Below are experts of layer 5 (counted from 0) of a mixture-of-experts language model. Rows are named up (a neuron's input weights, with its number) and show model dimensions 336-447. Each number is 128 + 24 x the weight over its row's rms, rounded and kept within 0 to 255.
Before each expert's rows: "mostly gets" lists some tokens that are sent to it at least half of the time. This comes from a sample of Wikipedia text that the model never trained on.

# expert 25
mostly gets: "sson", "ör", "berg", "ı", "ş", " Sv"
up0 [104 138 105 180 134 101 128 112 153 109 108 127 152 114 130 131 124 123 122 154 126 151 100 119 116  94 103 151 156 115 111 139 130 116 109 142 145 110 106 129 122 141 100 129 150 118 124 132  99 107 131 116 148 137 147 136 172 132 136 120 135 120 123 153 157 147 155 152 134 120 140 150 126  95 172 113 167 131  96 149 111 130  87 152 144 157  94 105 174 182 104  68 150 115 127 155  99  88 130 130 144 159 116  91 107 120 132  96 149 122 138 183]

# expert 1
mostly gets: " ;", ":", "|", "family"
up0 [ 86 145 117 131  82 123 136 116 117 134 147 116 138  89 116 144 108 138 128  99 152 132 123 148 147 149 155  96 141 132 108  91  93 129 145 183 138 148 103 122 145 124 135 141 103 159  85  91 146 145 131 154 119  93 140 160 158 133 166 121 148 113 132 167 118 139 128 140  99 136 122 129 166 128  89  99 103 116 150 171 154 123 117 107 129 146 117 120 126 123 131 115 128 122 126 119 114 146 158 126 165 111 138 102 123 155 107 133 140 117 136  92]

# expert 47
mostly gets: " However", " however", ".", " but", "!", " although"
up0 [125 159 114 130 143 122 111 143  93 105 131 137 159 105 143 116 134 134 109 158 133  98 171 124 149 101 140 154  69 102 183 116 134 113 115 143  84  91 119 122 115 114 137 124  93 122 152 121 145  85 166 116 103 125 158 149 154  98 147 132 169 137  76 138 139  96 151 165 162  98 143 178 173 170 126 133 118 123  86 145 187 134  52 153 147  97 122 154 112 117 113 110 132 104 108 102 123 167 143 158 149 177 112  86 161 177 190 130 114 122 117 163]

# expert 8
mostly gets: " located", " km", " land", " Street", "ø", " Phylum"
up0 [ 94 123 113 129 122 140 188  78 156 146 127 143 136 141 146 159  77 128 155 103 132 149 109 153 124 118 119 127 129 138 122 136 109 134 164 117 157 115 161 131 143 104 148 127 107 151 106 172 151 125 160  81 155 119 124 111 133 124 145 138 145 145 120 145 166 102 134 128 153  87 140 116 142 105  86 147 167 161 165 105 131 102  75 151 143 131 133 123  82 137 151 158 157 119 129 117 149  94 122 134 104 116 163 154 146  80 119 119 117 113  65 122]

# expert 0
mostly gets: " Ell", " Ed", " McC", " Harry", " David", " Charlie"
up0 [117 183 122 107  92 166 106 150 112 109 151 118 142 138 114 102 130  89 150 162 123 145 104 136 147 120 123 105 126 113 111 146 157 121 112  77 173 156 133 117 112 148 136 113  95 121 167 114 113  89 133 151 166 137  97 139 113 117 105 147 149 108 140 113 127 107 141 121 116 146  64 187  92 116 131 108 112 118 114 190 151 102 105  95 132 101 120 118 109 126 128  86  98 195 126 135 124 134 125 125 117 153  63 118 103 117 133 122 111 149 172 141]

# expert 27
mostly gets: " million", " become", " became", "000", " becoming", "500"
up0 [114 109 120 126 159  93 106 145  98 116 128 111 117 168  56 114 161 125 122 133 153 136 122 125 125 145  80 131 180  73 160 120  85 180 130 133 154 100 138 157 113 159 172 100 116 130 170 126 110 165 138 132 131  75 142 146 144 138 118 130  98 104 123 116 123 116 138  98 157 142  86  83 142 113 143 138  73  86  92 120 117 140 132 111 111 162 116 148  86 135 148 121 121 156 125 174 125 132 109 126  95 143  98 149 104 121 132 118  75 117 111 137]

# expert 46
mostly gets: " Animalia", " Phylum", " UTC", " Synonyms", " chronology", " www"
up0 [111 118 112  77  92  79 128 164  97 165 152 101 120 151 118 142 155 128 168  96 154 125 109 117 115  97 154 162 135 161 142  96 152 143 110  92 161 128 138 131 148 149  81 129 111 122 129 114  97 141 125 132 110 108 105 125 168 132 137 132 130 107 141 101  74 124 114 150 110 125  89 131 136 125  93 126 175 121 119 132 132 139 115 159 138 174 122 138 104 186 142  78  84 139 125 148 114 118 101 106 153  77 121  95 134  86 151 110 141 145 136 114]

# expert 35
mostly gets: " ev", " inv", " border", " cost", " rail", " Height"
up0 [149 106 130 136 117 146 113 132 126 137 115  97 132 127 109 143 157 150 158 105 124 109 141 167 101  91 158 113 122 167  97 124  94 185 111 155 140  99 128  99 143 137 107 163  92 132 151  92 160 139 120 127  94  98 102 137 175  95 128 131 138  96 151 134 100 130 118 147 118 176 130  90 167 165 130 140 149 132  80 118 123 147 133 135 153 123 124 114 119 136 150 146 131  98 151 126 126  97  98  95  92  71 135 127 160 115 116 116 118 156 103  95]

# expert 5
mostly gets: " Philip", " Fern", " Henri", " Carlos", " Vil", " Abd"
up0 [121 151  87 107 151 123 182 177 152 149 135 147 126 114 168 115 120  97 152 133 124 105 163 140 100 120 100 102 135 132 129 142  87 130 133 120 117  82 144 136 158 106 133 139 133  93  58 156 143 121 112 120 144 140 126 142 134 114 169 147 167 110 179 144 134 111 125 126 101  94 137  80 125 129 118 149 146 149 128 167 131 157 156 136 112 136 148 101 131 117 150 181 142  76  76 130 147 130 127 112 111 140 108 133 119 145 150 120 140 163 116 130]

# expert 13
mostly gets: " using", " wrote", " ret", " said", " tells", " see"
up0 [137 130 138 134 166  97 173 105 183 134 133 123 112 110 137 113  81 132 120 132 134 143 100 105 179 125 147 121 124 102 102 147  88 116 128 110 124 137  86 136 113 137 146 130 100 135 118 105 119 140 149 114 182 140 145 137 160 161 116 112  89 122 106 147 139 114  97  93 130  68 137 107 111 157 198 143 125 115 117  96  97  93 114 138 142 147 105 121  95 116 159 109 169 145 153 117 113 113  95 126 138 119 143 165 105 178 118 160 132 127 104 136]

# expert 9
mostly gets: " subs", "Se", " trans", " ra", " fa", "year"
up0 [126 113 152 123 131 110  96 130 100 111 154 115  95 148 131 145 170 178 148 122 121 135 135  89 160 100 175 163 135 157 103  96 145 112 126 127  93 124 123 104 120 108 123  77  92 134 160  94 136 159 119 129 135 138  86 150 140 100 125 169 156 108 188 136 131 125 120  97 146 126 109 131 150 100  91  85 130  96 151  63 155 103  88 142 148  92 136 145 121 137 152 180  91 104 137 127  94 137  76 100 144 114 149  92 152 178 116 134 167 127 160 157]

# expert 45
mostly gets: "′", "°", " lb", " sq", " ±", " mm"
up0 [101 130 138 128 125 147 129 135 115  95 136 131 116 105 106  90 116 129 116 125 189 149 108 157 126 110  98 143 113 130 160 117  83 126 161 106  95 140 144 110 132 129 111 145 121 122 108 131 127 130 123 148 120 108  85 132 144 135 125 131 112  85  87 115 123  88 139  82 160 118 146 140 126 144 108  85 129 122 118 152 137 134 130 163 131 137  96 115 128 145 111 125 140 133 111 134 139 143 101 132 166  96 138 153 121 137 125 115 101  70 105 113]

# expert 12
mostly gets: " Genus", " Website", " Born", " Binomial", " Animalia", " Species"
up0 [ 93  95 123 146 102 134 144 105 151 122 139 116 176 132 133 123 117 147 132 118 140  80  87 129 114 155 145 167 147 106 123 136  91 132 135 166 103 122 148 148 123 108 174 128 125 129  96  73 140 138 122 118 150 145 145 125 118 113 164 146 157 122 100 139  85 147 137 158 119 168 121 169  72 127 153 161 133 163 137 159  87 155 113 122 144 160 123 126  80 131 106 132 170 162  94 132 144 108 184 144 184  97 125 119 132 114 134  99 123 128  97 122]

# expert 22
mostly gets: " at", " near", " along", " towards", " At", " through"
up0 [ 87 139 122 110 117 121 165 117 105 126 160 104 122 159 150 138 135 156 114 126 166 137 148 134 133  88 131 113 173  99 123 159 155 130 138 125 103 167 128 115 122 162 132 170 162 100  96 162 154 129 143 108 169  89 126 148 124 147  92 130 112 131 117 128  93 111 102  78 128 111 169 131 128  96 153 120 101 105  75 181 151 123 132 131 122 118  94 125  94 148 167 135 130 173 186 152 151 143 149  67 148 119 121 123 116 156 126 131 143 141 132 133]